config.yaml
n_layer: 11
d_model: 320
n_experts: 48
experts_per_token: 2
d_expert: 256
d_shared_expert: 0
activation: "swiglu"
moe_layers: [0, 1, 2, 3, 4, 5, 6, 7, 8, 9, 10]
router_score: "sigmoid"
normalize_top_k: true
routed_scale: 1.0
balance_loss: 0.000123
balance_bias: true
init_std_router: 0.0218
lr_router: 0.00156
vocab_size: 2048
norm: "rmsnorm"
norm_eps: 1e-05
tie_embeddings: true
optimizer: "adamw"
lr: 0.0014
beta1: 0.95
beta2: 0.98
batch_tokens: 131072
seq_len: 512
train_tokens: 621700000
steps: 4744
dataset: "wikipedia_en"
Below are experts of layer 2 (counted from 0) of a mixture-of-experts language model. Rows are named router (the router's row for the expert), gate (a neuron's input weights, with its number), up (a neuron's input weights, with its number), down (a neuron's output weights, with its number) and show model dimensions 256-319. Each number is 128 + 32 x the weight over its row's rms, rounded and kept within 0 to 255.
Before each expert's rows: "mostly gets" lists some tokens that are sent to it at least half of the time. This comes from a sample of Wikipedia text that the model never trained on.

# expert 4
mostly gets: " Bo", " Ro", " Go", " Ber", " Le", " He"
router [ 94 179 154 140 103  98 116 156  90 116 182 172 132 121 184 165 129 133 132 127 117 129 130 109 121 119 144 116 169 120 141 119 135 143 190  98 114 159 137 160 143  87  89 174 126  66 119  91 210 158  66  95 147  75 208 150 107 187 117 114 163  88  83 128]
gate0 [178 148 115 170 136 167 145 167 110  93 151 200 146  91 159 170 111  83  51 185 143 131 150 129  80 133 126 130 143 118 143 126 147 111 129 152 123 174 124 124  84 119  65 130 177 141 154 101 134 153 118 107  95 102 186 131  75 105 123 151 155 167 146 182]
up0 [129 129 118 205 119 161 186 135 126 110  66 143 195 119 190 109 114 104 136 154 107 163 100 153  91  42 112 133  92 125 162 152 164 134 157  90 186 150  95 147  95 170 140  97 149  75 139 105 157 147 126 147 114  90 136 117 129 101 103 182 124 145 142 104]
down0 [184 158  75 115  81  92 118  95 134 149 162 134 187 126 160 127 162 192 113 169 132  96 102 155 103 105 174 106 137 159 205  97 143 169 158 172 144 142  75 112 118 117 152 141 134 117 137 126 148 115 101 105  86 118 116 126 150 124 137 226 131 158 142  59]

# expert 43
mostly gets: "–", " In", "ong", "In", " Hu", " Con"
router [101 109  95 178 137  63 119 184 135 110 161 138 141 145 145 161 197 108 110 120 118 122 119 116 192 136 104 144 131 106 137 115 154 126 128 120 105 145 150 155 115 126  82 134  94  93  77 121 128 161  94 150 121  98 115 134  60 167  79  95 159 132  86 120]
gate0 [131  78  90  42 118  91  76 150 171  64 135 155 115  61 113 125 136  84 153 117 114 165 124 144 122 117 102 100  80 115 154  64 144 111 150  76  75 213 141  83  73 137 104  85 170 111 101 127 149 128 117 134 182 120 135  89 218 180 140 120 173 163 116 129]
up0 [115 100 144 104  83 101 112 128 143 113 108 127  77 137 113 151 131 110  74  93  96 111 144 150 204 131 122 149 129 133 151 160 112 154 145  67  91 158 180 145 114 102 149  75 153 146  95 156  92 147 123  75 125 152 126 175 114 123  94 105 136  45 126 147]
down0 [154 145 122 118  88 125 138 194 142 157  69 112 208 157 121  81  47 142 197  88 211 103 143 141 119 145 152 131  97 141 159 130 134 165  96  98 145 118 154 159 125 110 113 144 124 151 154  85 135 100  84 104 151  99 172 110 138  93 130  92 179 151 129 169]

# expert 45
mostly gets: " d", "d", "T", "write", "@", "t"
router [147 159  93 171 145  89 134 134 118 129 187 153 166 165 120 150 136  92 154 133 130 154  89 160 129 101  74 104 149 125 146 115 120 152 163 129 159 154 177 128 134 110  94 101 111  61 124 111 127 170  94 126 131  91 160 101  82 144  99  84 159  86  87 147]
gate0 [137 121 152  98 125  82 128 117 124 141 156 147 104 120 144 105 120 124 136  61  81 118 106 122 128 133 111  83 157 129  79 140 174 137  96 120 112 122 120 126 140 150  97 141 233  96 105 164 195 117 115 136 173 158 108 119 187 158  97 159 128  63 122  77]
up0 [144 122 113 133 161  92 131 142 163 150 156 161 125 108 145 139 203 140 166 146 140 165 104  89 118  97 131  49 155 110 121  41 145 179 136 143 143 159 108 130  66 135 137  97 151  92 113 140 153 148 109 101 173 153 177 138 118 140 166 192 141 203 112 100]
down0 [207 191 159 143 143 133 179 146 178 182 106 163 107 122 143 104  81 141  94 160 133 113 194 138 120 178 158  77 140 165 146 129  97 144 125 124 149 130 102 117 133 161 125 147 122 164 115 145  79 144 176 126 153 110 130 116 158  84 160 125 161  93 122 133]

# expert 47
mostly gets: " A", " Re", "ven", " So", "ign", "present"
router [160 176 124 162 108  95 132 135 124 121 152 151 157 122 147 123 153 126 120 129 102 168 105 103 144 154 127 143 167 135 164 131 140 175 136 133 132 142 176 123 160  70  75 144 105  75 133 102 123 149  84 171 156  68 176 140  52 158  71  93 187 100 112 133]
gate0 [122 149 131 162 112 126 120 201 108 102 134 143  87 175 112 128  89 135 119 144 112 191 181  69  61 140 152 181  95 110 191 129 139  78 105 108 157 146 152  94 188 157 138 135  74 134 152  77 158  93 112 125 131 103 128  78 145 158 163 129 169 173  64 118]
up0 [133 186 109 130  75 158 102 127  80 113  95 153 118 156 156  87 113 181 124 117 115 118 138  83 136  95  95 132 121 125 189 174 176 176 174 105 124 141 141 101 226 202 117 122 167 106 139  94 137 145 154 169 150 175 102  71 219 110 157 105 139 135 122 174]
down0 [169 111 115 174 108 121 110 133 141  84 149  74 111 195 129 122  60 168  92 122 132  87 187 106 137 136 116 162 109 187 177  85 132 187 132 114 132 116 100 119 174 145 165  92  98 197 170 113 147 117  79 165 125 112 117 142 132  80 111 172  78 132 102  93]

# expert 27
mostly gets: " Ra", " No", " Mi", " Na", " Or", " Ri"
router [117 126 118 172 120  92 148 134 106  73 185 142 127  98 168 141 129 103 120 116 129 173 125 125 127 116  89 127 185 143 144 170 125 147 161 115 140 157 138 176 154 131  75 109 110  85 114 154 101 152  60 153 132  53 158 136  88 199  75  86 168  80  76 107]
gate0 [115 116 110  73  98  78  95 144 102 165 169 159 116 119 123 136  71  61  86 171 134 172 142 137 125 163 126 153  90 110 162 142 180 133 161  69 130 148 126 147 126 106  79 104 130 133 127 127 190  94 118 117 139  98  95 119 147 133 120 112  98 153 111 152]
up0 [111 128 111  59 182 155 167 134  89 164 167 128 142 141 105 127 126  68 128 105  97 117 152 165 191 167 157 163  90 140  92 172 167 111 108 116 140 112  94 115  83 166 163 152  80 141 139 134  73 157 123 186 126 147 137  56 109 110 116 120 143 170 115 171]
down0 [131 157 116  59 113 142 115 168  96 158 136 138 108 115 164  43 127 103 168 167 147 120 173 129 179 139 172  71  99 125 129 111 172 163 131 183 117 100 129 167 117 130 113 166 144 147 129  46  97 172  97  55 133 131 121 134 139 127 144 158 166 185 158 108]

# expert 40
mostly gets: " Pro", " States", " University", " War", "%", " City"
router [124 204 114 171  86  97 154 181 139 100 175 158 142  96 107 141 120 117 140 164 124 109 116 121 131 141 100 122 124 136 127  92 130 149 123 110  87 140 139 135 165 119  94 161 155  57 109 108 108 187  74 134 155  74 195 152  98 159  93  93 115 102  91 139]
gate0 [144 100 128 161 171 128  78 119 125  88 188 130 112  77 118 153 147 176 133 190 131 106 110 205 141 189 135 157  89 119 150 103  79 149 100 131 117 157 108 170 128 119 102 191  85 101 119 111  85 159 148 182 141  92 129 123 128  98  93 113 148 130  71  87]
up0 [182 136 140 159 128 142 102 132 135 139 109 106 117 117 182 129 117 134  22 120  99 100 124  82  95 111 147  83 175 204 111  91 112 115 147 124 139 190 111 113 151 116 159 138 186 112 126 136 156 151 122 113 142 126 134  98 163 138 102  78 123  94 151 182]
down0 [154 121 157  98 127  94  97 102  73 131 158 170  80 103 123 169 116 148 145 130 144  88 172 187 129 139 119 152  86 125 120 170 141  83 159 192 172 158 118  94 110 124  68 151 118 173 120  90 208  93 113 128 161  42 131 132 168  89 146 218  58 117 151 171]

# expert 8
mostly gets: " (", " (19", "°", "(", " $", " (1"
router [124 140 125 188 137  94 120 138 130 133 174 128 140 107 176 141 119  90 130 173  93 202  92 136 159 117 120 149 139 144 119 134 176 179 154 101 175 139 182 131  91 115 108 166 147  98  99 123 135 154 106 133 131  63 202 156  93 102 124  90 137  78 105 127]
gate0 [118 155 109 160 122 148  73 141 120 192 183 226 133 133 151 110  91 136 121 139 130 144 118 122  99 113 129 172  59  71 156 135  99 142 107 112 143 155  93 124 147 118  87 148 150 136 107 141 148 124 124 114 118  82 152 158 160 136  98 110 146  92 102 170]
up0 [ 42 161 145 118 109 110 138 125 177  64 131 121  66  85 101 104 178  96  98 157 138  90  78 142 123 158  96 166 167 209 142 140 147 139  92 156  84  98 140 147 160 146 172 135 149 156 168 160  96 119 128 127 130 127  83 130 136 131 138  89 109 143 116 147]
down0 [158  98 140 142 140 120 139 111 108 169 175 175 128 102 110  82 110 143 106 139 115 100 138  81 100 131 156  61 144  81 150 172 131 169 163 195 167 138 111 129 170 143 116 167 131  96 160 129 173 147 122 147  98 159 144  79 132 114 124 115 157 171 105 150]

# expert 6
mostly gets: " the", " and", " a", " an", " The", " De"
router [120 138  75 180 129 139 109 134 146 116 143 155 130 117 135 145 148 140 122 125 114 166  88 139 201 157 131 143 142  98 122 159 147 133 148  71 154 159 171 138 113  99  98 124  94 116 101 158 110 187 109 157 113 131 143  87  60 205  91 139 175  64 115 138]
gate0 [103 136 165 115  83 152 125  95 130 141 127 135 152 114 159 110  67 180 142 155 111 110 149  86  78 131 123 146  77  87 108 162  99 161 135 167 123  98  92 103 116 130 125 164 187 136 129 101 120 101 158  97 116 150 168 131 140  17 139 155  67  91 106 245]
up0 [150  81  71  98 168 119 124 195  87 139 130 159 118 176 154 156 133  66 126 144 145 110 153 169 147 120  97 180  72 134 181 124 140  93 159 155 141 103 128 177 130 155  87 119 151  70 175  73 138 111 112 165 130 109 126 169 127 119 128 107 162 105  99 117]
down0 [128 135 116 101  95 131 125 143  85 152  98 142 155 131 136 131  93 217 174  97 139 114 199 111  70 113 121 107 111 132  87 143 140 149 119 133 105  54 115 132 127 115 115 144 173 145 148 128  89  96 176 140 174 140 149 125 123  54 104 154 163 130 162 190]

# expert 20
mostly gets: " Ar", " Al", " Australia", " Nor", " Ya", " Country"
router [125 138  65 166 142  90 133 114 124 112 157 147  94  89 135 114 157 108  96 123 120 126 110 129 156 136 134 129 125 146 179 156 129 150 122  99 133 126 160 182 129  99  82 154 128 102 115 133 172 172  73 127 183  98 185 134  72 178 100 140 140  90  71  95]
gate0 [121 150 155 111  66 110 120  82 172  87 108 162 154 104 152 187 123  51  86 157 162 144 149 112 151 119 105 101 146 157 174 133 160 116  83  60  80 136 142 125 151 177 127  81 116 129 136 104 181 146 112  93 153 153 130 143 172  95 137 229  72  81 132 129]
up0 [124  95 157 127 130 173  98 118 108 134 181 158 137 123 136 151 147 162  88  73 126  95 120 126  88 166 119 147 177 193 165 123 153 162 247 129 111 109 166 107 126 130 126 108 164 158 110 151 187 120 106  80 129 158 163 125  93 177 130 129 115  85 120 184]
down0 [107 141  61 122 117 116 177 117  93 179 114 102  57  96 112 154 162 141 157 133 197  96 127 151  77 149 180 119 102  94 153 160 131 130 128 212 125 118 134 186  80 126  99 167 144 119 111 145 174 128 109 181  90  87 162 131 102 157 104 141 122 104 163 164]

# expert 30
mostly gets: "==", "===", " ==", "\n", "===="
router [ 93  93  78 163 118 138 138 165  84 120 168 124 134 145 176 110 155 105  83 144 132 121 108 121 157 131 138 133 106 150 172 130 129 113 141 157 153 129 162 106 143  89  59 136 143  73 129 119 123 199  82 168 162  62 156  95 114 160 122  91 166 138 110 124]
gate0 [226 183 101 142  90 113 110 143 132 138 129 128 114 125 105 181 158 164 135 140 137 133 155 197 177 134 133  81 141 162 112 157 138 175 155 134 140  53 100 145  89 119 137 152 140 164 134 113 174 122 141 142 110  83 127 144 155  84 100 117 145 178 102 115]
up0 [169 143  94  88 145 123 122 121 163 161 112 157  96 120 115 114 124 109 138 170 130 112 216 205 156 121 132  90 108 132 113 179 113 156 140 128 137  62  67 135 150 137  93 127 127 208 153 136 150 144 146 115 169 154 151 104 142  67 140 104 115 159 162 113]
down0 [ 97 147 162 151 127 167 117 103 166 121  94 110 142 121  81 199  89  60 124 137 166 151 170  87 110 161 108 147 116 188 106 107  91 127 110 145 156 115 138  96  82 166 118 141  98 174 118 174 148 113 191 135 205 132 133 168 182 139  93 148 102 167  89 125]

# expert 25
mostly gets: " plan", "ver", " an", "ber", "an", "ur"
router [152 119  99 139 122  37 124 146 118 108 176 141  88 140 165 149 144  86 121 144 127 212 166 148 165 104 128 134 108 156 165 152 186 138 135  75 143 188 115 138 148 106  50 122 118 100 120 101 120 140  44 109 161  97 173 112  64 209 110 105 149 133  41 122]
gate0 [147 124 134  84 158 128 124 141  81  59 134 122  70 167  94 161 123 119 144 122 186 140  77 131  87 129  97 163 106 106 148 120 120 111 146 171  90 172 115  87 123  62 100  97 123 157 156  95 143  91  73 169 140 145 140 181 120 202 134 105 173 156  83 170]
up0 [110 136 118 108  94 141 123 139 105  89 133 102 114 156 125 158 116  73 148  92 136 144 103 138 166 139  56  80 150 112 135 168 131 122  76  97 141 154 124 108 131  80 121 159 141 165 193 113  91 114  64 140 104 157 164  74  93  74  79 110  94 127 143 206]
down0 [ 76 104 159  77 177 126 130 100 146  83  83 132 198 122  93 144 109 136 131  80 139 101 111 109  88 112  72  89  90 111 143 121 161 146 156 122 106 129  95 171 127 182  93 159 110 109 124 136 135 111 146 135 183 103  94  88 159  83 134 120 172  98 115 154]

# expert 31
mostly gets: " con", " dis", " pa", " include", " do", " place"
router [154 134 109 183  77  55 110 155 161 117 153 137 128  99 203 141 172 120 125 126 129 120 126 136 157  90 120 126 172 137 156 116 146 146 136 146 133 170 138 117 143 137  83 153 116  64 116  95 147 202  79 125 142  81 157  78 119 161  73 119 167  65  83 127]
gate0 [129 162  63 126 116 150 137 143 131 134 136 131 163 130 141  83 166 180 136  86 115 118  81 111 158 114  89 132 136  87  76 198 109 128 138 108 110 158  89 189  80  91  93 132 178 114 124 130 145 142 153 176 190 122 137 103 125 145  37  83 186 128 132  81]
up0 [163 184 169  98 121  85 104  54 106  85 161 205 156 139 128 155 133 132 190 161 203 124 123  74 130 129 152 155 191 137 175 106 187 109 114 134 153  48 104  84 159  96 181 134 118 162 151 156 105 121 131 100 151 105 107 108 140 179 153 149 114  93 139 147]
down0 [120 128 136 111 143 156  61  88 139 160 151 101 150 167 202 140 129 131 122 141 117  71 155 121 145 128 143  99 150 143 167  95 160  64 147 126 117 119 101 126 154 131  89 121 154  86 107 113 113  85 185 125 147 126 167  61 184 130 175 169 150  34 156 175]

# expert 18
mostly gets: "to", " 2014", " 2013", " 1999", " 2003", " 2007"
router [ 93  89 115 173 157 120 154 126  94 115 135 160 121 104 118 124 145 106  80 177 137 125 118 111 123 181 150 173 121 149 173 102 132 165 109 106 162 127 136 160 165 114  67 114 130  97 106 117  98 164  83 130 153  95 197 127  63 170 127 151 140  94  91 131]
gate0 [204 139 134 125 139 130 154 161 111 107 144 142 205 183 133  97 170 139 174 201 141  59  78 147 142 139 126 129 116 146 186 138 173 120  91 184  73 115 152 102 161 108 120 142 197 104 165 131 157 176  61 153 107 105 120 104 113 125 152 122 122 120  77 146]
up0 [132  75 162 127 116 114 128 126 143 125 146 141 152 140 143  75 137 175 137 172 115 118 142 102 121 190 122 149 100 163 132 128 160 109 103 170  91 118 100  74 125 113 159  86 192 139 185 132 146 113 122 144 111 129 122  86 199 177 118 169  91 143 132 154]
down0 [147 180 109  74  92 108 138  84 131 161  75 141 174 110 153  58 167 160 146 158 145 176  65 116 163 128 127  71 169 119 110 119 100 143  96  96 131  78 177 137 154 104  98 128 211 123 109 114 204 104 164 111 119 177  84 148 128 122 134 171 145  96 169 196]

# expert 0
mostly gets: " K", " May", " July", "and", "K", " And"
router [ 81 104 115 146 136  86 115 159 109 132 162 130 142 124 102 136 123 112 140 142 126 176 131 142 121 119  79 143 140 116 120 161 126 143 139 106 143 162 118 179 153 134  55 121  87  83 117 124 134 200  53 165 146  93 148  76 116 188 122 145 135  91  56  88]
gate0 [172 121  99 119 118 138 135 138 139 146 156 136  88 142 133 135 179 122  53 180 157 127 116 119 160  77 118 164 188  83 112  81 177  73 133 137  86  86 163 140 140 165  91  84 216 119 116 146 166 141 145 129 152 147 148 148 164 130 141 146  87 117 133  94]
up0 [ 90 127 136 133 124 100  74  76 125 212 114 139 138 136 127 151 116 133 161  84  86 141 139 118 170 160 103 118 139 128 122  57 123  90 130  80 108 158 125 117 115 122 168 120  44 103 138 138 106  87 134  97 143 145 129 170 116 133 152 118 115 178  94 110]
down0 [106  97 119 141 141 142  56  76 120 113 148 176  97 123 166 119  89 112 184  72 122 153  89  89 163  78 179  81 134 111 147 129 170 115 162 169 129  99 112 212 137 131 212 107 118 161 107 140  98 115 116 169 142 142 102  91 122 110 132  26  99 164  70  92]

# expert 32
mostly gets: " \"", " I", "tion", "I", " it", "ence"
router [109 164 104 175 108 108 115 133 148 112 142 190 132 111 123 125 122 137  81 120 107 137 110 127 211 107 105 118 140 174 152 147 148 144 120  92 173 167 141 125 165 121 116 135 108  86 129  89 156 175 107 117 125  87 156  92  78 155  97 102 175  75  55 128]
gate0 [ 92  98 137  94 152 106  85  95 105 155 140  96 154 116 114 128  99 104  98 196 177  79 116  48  88 142 157 140 153 147 106 108  87 167 142 128 153  80 128 105 102  90 170 136 137 144  59 172 184  96 136 132 139 113  99  96 118 140 219 202 118 120 140 197]
up0 [127 115  87 118 162 133 105  84 127 122 113  90 124  99 150 131 178 131  85 141 141 104  84 135 135 126  58 141 171 101  86 118  23 145 118 173 112 127 153 136 153 128 164 117 174 140 143 160 164 111 162 155 136 130  12 149 145 102 129 118 104 111 157 110]
down0 [ 87 152 134 116 138 165 149  78 108 113 130 125 184 105  96 127 179 138 134  78 157 161 139 134  80 133 133  96 190 135 114 120 104 105 140  69 134 155 106 129 134 144 151 117 137 190  92  84  97 128 145  73 130 154 172 106 208 151 146 119  84 126 110 146]

# expert 19
mostly gets: "vo", "â", " pa", "É", "á", " At"
router [128 131  71 137 138  39  94 140  91 113 201 141 113 124 150 124 155 110 121 181 135 170 110 113 166 121 105 114 112 136 136 134 115 166 165 115 163 179 157  95 109  84  64 119 124  76  71  94 197 175  64 149 121  81 157 111  64 163 129 137 153 125  54  89]
gate0 [116 136 150 147 176 109 131 144  66 156 105 133 129 148 192 131 135  71 126 101 148  92  66 133 130 142 111  88 153 151 136 108 107 102 151  92 154 156 158 116 162 134  84 161 152 147  88 168 121 156 125 142 120 112 135  92  70 159 140 166 130 130 118 134]
up0 [114 107 106 130 126 187 145 132 198  93 153 151 118 121 129 196 166  82  80  63  97 196 171 103 114  55  85 179 140 173 153 125 112 156  82 198 106 191 149 158 105 124 147  72 128  83 110 100 134 102  99 102 120 112  97 148 167 133 133  81 119 144 152 138]
down0 [113 110 111 122 181  73 121 154 131 179 209 162 132  88 119 142  82  69 117 131 101 102 114 144 122 108 185 123 119  70 183 110  72  93 110 171 159 170 108 155 149 118 138  70  56 117 136  43  86 141  86 175 103  94 170 114 128 168 150 124 117  90  81 112]

# expert 7
mostly gets: "\"", " over", " Con", " On", " under", " Man"
router [ 95 116  86 159 119  53 158 166 143 126 189 130 147 111 209 109 123 119 123 161 140 156 109 145 159 132 162  90 144 168 106 147 164 166 142 106 162 131 148 181 139 108 114 127 101  99  99 144 158 205  89 139 159  96 167 128  98 198  88 117 130  72  78 118]
gate0 [ 90 134 124 153 153 114 132  90 113 133 153 143 172 147 137 138 107  89 159 138 174 114 150 121 135  41 182  61 106 101 102 182 149 107 118 106 136 139  78  50 182 140 153 143 205 132  75  71 148 134  86 167 107 140 138 121 102 173 124 131  94 117  82  59]
up0 [128 124 151  93 133 128 119  99  92 137 130  57  95 126  92 106 185 179  81  78  60 112 150 150  94 159 119 148  98 116 173 124  98 159  54 198 159 124 139 177 124 171 118 167 101  86  93 148 160 105 126 116 174 132 134 188 119  74 138 157 175 139 134 121]
down0 [113 133 111 121 168 102  79 122 144 218 185 140 199 111 173 100  89 171  76 106 102 113 149  97  89  89 121  95 124 155  93 147 157 151 145  80 169 105 168 154  78 103 101 102 109 100 137 118  80 131 143 131 115  66 190 120 100 146 103 184 110 128 115 185]

# expert 37
mostly gets: "ight", " He", " South", " list", " season", " team"
router [134 113  92 155  99  92 110 138 121 138 128 131  95 119 122 127 172 113  98 175 130 158 105 125 154 181 111 110 131 138 123  99 173 171 146  68 113 100 129 161 131 124  79 138  78  57 105 160 181 194  82  87 153 101 171 109 121 149 131 167 148  68 110 161]
gate0 [100  98 134  99 205  65 124  81  94  59 111 142 151 174  86 148 148  59 100 135 124 169  37 123 156 107  93 172  95 167 135 169  83 149 134  79 137  95 173  96 179 107  77 102 158 136 130 175 169 142 127 119 151 117 115 133  99 121 128  70 141 125 117  51]
up0 [ 81 111 150  91 145 126 123 122 188 101 158 107 120  61  64 150 101 118 142 172 176 123 184 102 166 171 106 168 143 144 126 102 118  95 136  89  67 107 125 155  89 101 111 107 152 102  72 111 151 121 151  80 140 155 149 212 117 124 171  98 131  52 107 107]
down0 [146 165 125 106 135 123 179 109 138 144 161 110 132  62 173 108 134 174 114 122 147 114 144 144 109 176 130 134 122 115 120 139 119 148 113 158 137 141 179 179  34  96 128 100 116 170 108  82 161  85 143 118 179  86 214 175 104 130 158 223 125  96 132 106]

# expert 21
mostly gets: "===", " North", "″", " near", " Mont", " William"
router [111 121 103 197 109 117 127 139 132 120 163 158 127 152 144 138 142 128  75 168 119 140 140 134 139 146 114 128 130 151 174 148 134 151 162 124 140 117 175 138 167 139  66 136 106  78 130 162 133 164  73 123 173  83 136 118  92 161 108  93 160  81  82 125]
gate0 [ 77  96  87 184  69 136 166 149 143 107 139 142 105  71 107 106 152 185 170 158 138 136 108 161 125 176 124 218 126 153 178  99 185 157 114 122 110 145 141 100 172 116 174 119 139 147 179 127  97 153 109  73 119 163 142 123 130 131 132 117 104 124 107 175]
up0 [133 129  99 112 119 109 147 113 189  96 162 139 131 155 101 188 159 105 139 164 148 153 135 153  95 159 119 152 123 122 150 103  62 125 124 117 107 136 152 151 129 156 136 136 154 143 130  85 159 173 158 172 144 142 162 113 127  97 127 174  85 164 133 123]
down0 [111 112  96 160 119 147 112  62 131 170 152  79  79 126  88  98 149 117 146 111  96 131 123 151 166  32 133  88 166 111 118  69 174 103 158 137 141 173 140 155 132  81 116 160 141 107 158 162 119 119 153 178 128 162 144  98 108 210 116 108 101 113 107 146]

# expert 29
mostly gets: " T", " un", " Cor", " due", " Un", " United"
router [151 139 108 163 124  95  91 159  81 146 142 150 115 125 155 151 136 105 104 124 133  89 111 143 136  99 124 126 149 128 132 141 113 178 117 117 186 130 160 177 139  87  85 160 124  69  99 130 100 164  65 179 135  58 155  90  92 156  79 105 155  85 100 135]
gate0 [110 143 124  98 116 148  97 158  90 136 174 123 119 162 110 145  97  63 231 111 156  99  74  94 202 100 125 124 146 130 133 102 114 102  74 135 162 174 110 104 153 127  92 145  88 112 122 112 130 124 116 166 149 134 137 121 170 143 110  94 102 116 119 107]
up0 [132 116 176 147  85 149 158 116 146 150 105  80 124  83 106  68 159 112 155 105 125 119 168 139 156 135 130 169 160 121 155 161 140 117 159 123 142 108  94 108 119  96 123 146 120  33 157  81 101 120 175 142 148 138 184 113 101 127 171 160 162 164 103 163]
down0 [214  90  86 149 122 110 137 142  77 132 169  66 100 118 142 128 109 124 105 135  96 153  88 138 118 153 195 166 139 128  94 112 153 130 173 152 129 150 144 135 102 142 151 135 150 173 124 169  92 125 138  98  58 158  87 135 119  85 115 126 141 147 150 126]

# expert 17
mostly gets: "iv", " trans", "di", "equ", " Lu", " appear"
router [162 180 120 178 118  55 152 158  71 139 138 164 132 111 158 148 151 101 112 168 124 146  76 138 153  95 115 147 143 153 163 117 149 154 120 110 135 173 172 153 117 124 109  96 160  54 116 109 133 152  42 147 144  73 134 140  85 192  55 126 106  92 101 121]
gate0 [ 98 170   0  99  99 156 117 119 171 158 114  77 126  94 113  97 121 151 145 132 164 161 150  57 127 112 151 109 120 144 137 189 207  98 116 164  60 146 145 174 123 143 111 100 113 115 197 141 136 165 112 133  98 175 107 138 116 168 119 162 130 158 145  46]
up0 [ 57  64 112 107 141 159  95  83 118 147  74 122 117  94 147 122  75 127 126  74 127 142  79 111 140 100  87  77  98 143 203 147 131 156 118  72 166  89 133 128 162 149 187 175  76 147 137 108 111 128 152 108 134 110 131  97 161 158 178 101 136 124 137 128]
down0 [131 157 119 145 101 130  77 151 142 145 107  83 176  81 109 169 120 142 127  24 130 109 166 183  82 105 103 147 169 183 175 121 160  93  89 139  99 111 108 114 130 121 129 126 101 144 136  86 148 137 111 124  85 169 149 132 164 129 149 132 144 108  79 178]

# expert 10
mostly gets: " Col", "el", " up", "ol", " Bar", " Har"
router [120 110 103 176 153  99 151 183 126 126 183 187 119  84 147 111 149 124 158 148 141 117 142 131 117 134 144 122 131 130 198  90 112  97 163 129 137 193 141 160 152 161  60 169 135 100 105 106 160 170  72 101 127  95 160 172  41 180 121 107 172  88  70 153]
gate0 [ 69 196  96 110  39 143 138 166 178 137 195 204 111  90 194 155 177  46 139 152 152 100 112 117 175 108 124 134 132 129 170  71 147 125  82  92  75  77  92 122 104 119  73 115 130 107 110 105 182 153 134  92 145 153 208 105 133 142 129 101 108  32  90 101]
up0 [ 61  94 106 125 154  62 139 124  70 139 173 163 106 162 194 168 149 122 159 134 122 154 166 124 131  72 183 132 140 114 164  90 167  74 160 127 157 139 123 118 118 129  86  98 104 145 153 138 164 132  73  87 168 135 117 100 156 172 152  94 149 137  74 111]
down0 [154 120 174 121 157 137 137 110 106 122 112  81 129 119 126 177 142 144 112 121  97  71 124 219 120  88 176 129 158 156 105 149 122  96 121 114 139 136  63  82  78 111 102 109 113 130 117 150 113 131 101 164 139 119  54 102 107 130 136 162 115 149 124 142]

# expert 35
mostly gets: " S", "S", "s", " Sa"
router [132 195 130 168 103  78 133 151 132 115 200 139 106  91 119 133 150  78  99 125 137 121 120 154 155 122  98 102 123 130 147 118 125 125 137 126 143 162 146 155 123 103  27 147 137  46 154 107  93 189  43 130  97  79 124 105  37 127 104  73 168 103  90 156]
gate0 [ 91  93  69 112 110 117 116 125 178 130 124 131 126 123  94 155 138 126 123 146 146 151 155 121 128 119 118 170 186  98 121 160 139 153 144  77 158  98 107 142  92  35  48  98 121 112  83 123 121 110 134 142 170 142 150 176 121  99 108 148 108 129  67 179]
up0 [123 123  82 113  79 139 193  50 143  93 110  76 138 129 139 170 130 127 139  76 143 149 120  70 149 117 246 128 120 112 134 139 202  71 176  91 131 128 112 145  97  88  79  99 138 162 100 125 132 138 136  91  97 146 106 116  99 117 190 143 140 162  50 154]
down0 [106 149 116 150 110 110 117 134 113  82 179 161 154 163 155 106 128 113 111 115  80 134 157 148 158  85 133 135 130  96  72  56 151 160 135 168 107 120 137  97 172 103 169 169 168  76 113 123  95 135 149 127  82 150  80 116 184 179  93  64 121 127 150 137]

# expert 39
mostly gets: " Ma", " N", " Sa", "da", " Ta", " ma"
router [128 111 112 181 151  90 132 153  96 128 162 142 126  98 128 173 188 124  82 160 131 144 103 137 173 108  97 159 117 136 158 131 187 128 155 117 126 149 126 145 134  91  75 143 128  71 105 104 105 187  71 157 113  80 182  71  62 165  89 101 140  94  70 119]
gate0 [176 179 137 123 158  75  98 144 135 132  96 115 108 151 121 176 154  88 150 122 114 147 161 179 172 107  82 143 165 114  96 156 181  93 118 120 124 109 107 118 130 172 137 146  81 137 120 102 117 126  91 104 119 134 110 126 140 129 168 109 140 108 137 100]
up0 [201 142 104 166 121 104 142 133 153 176  91  94 122  94 101  65 146 148 173 106 112  94 148 122 184 155 155 124 111 120  82 169 105 138 114 126 141  50 132 196 149 112 160 132 150 118  59 116 122 114 132 157 127 161 145 170 102  76 154 155 110  82 138 103]
down0 [104 203 145 147 107 153  91 132 150 178  89 145  51 131  96 157 177 150 109 109 150 143 176 148 172 136  92  94 143  95 152 141 143 162  92  98 132 169 135 106 150 177 150 151 134 191  99 120 150  99 169 130 154 149 108 151  53 113 129 113 148 153 152  86]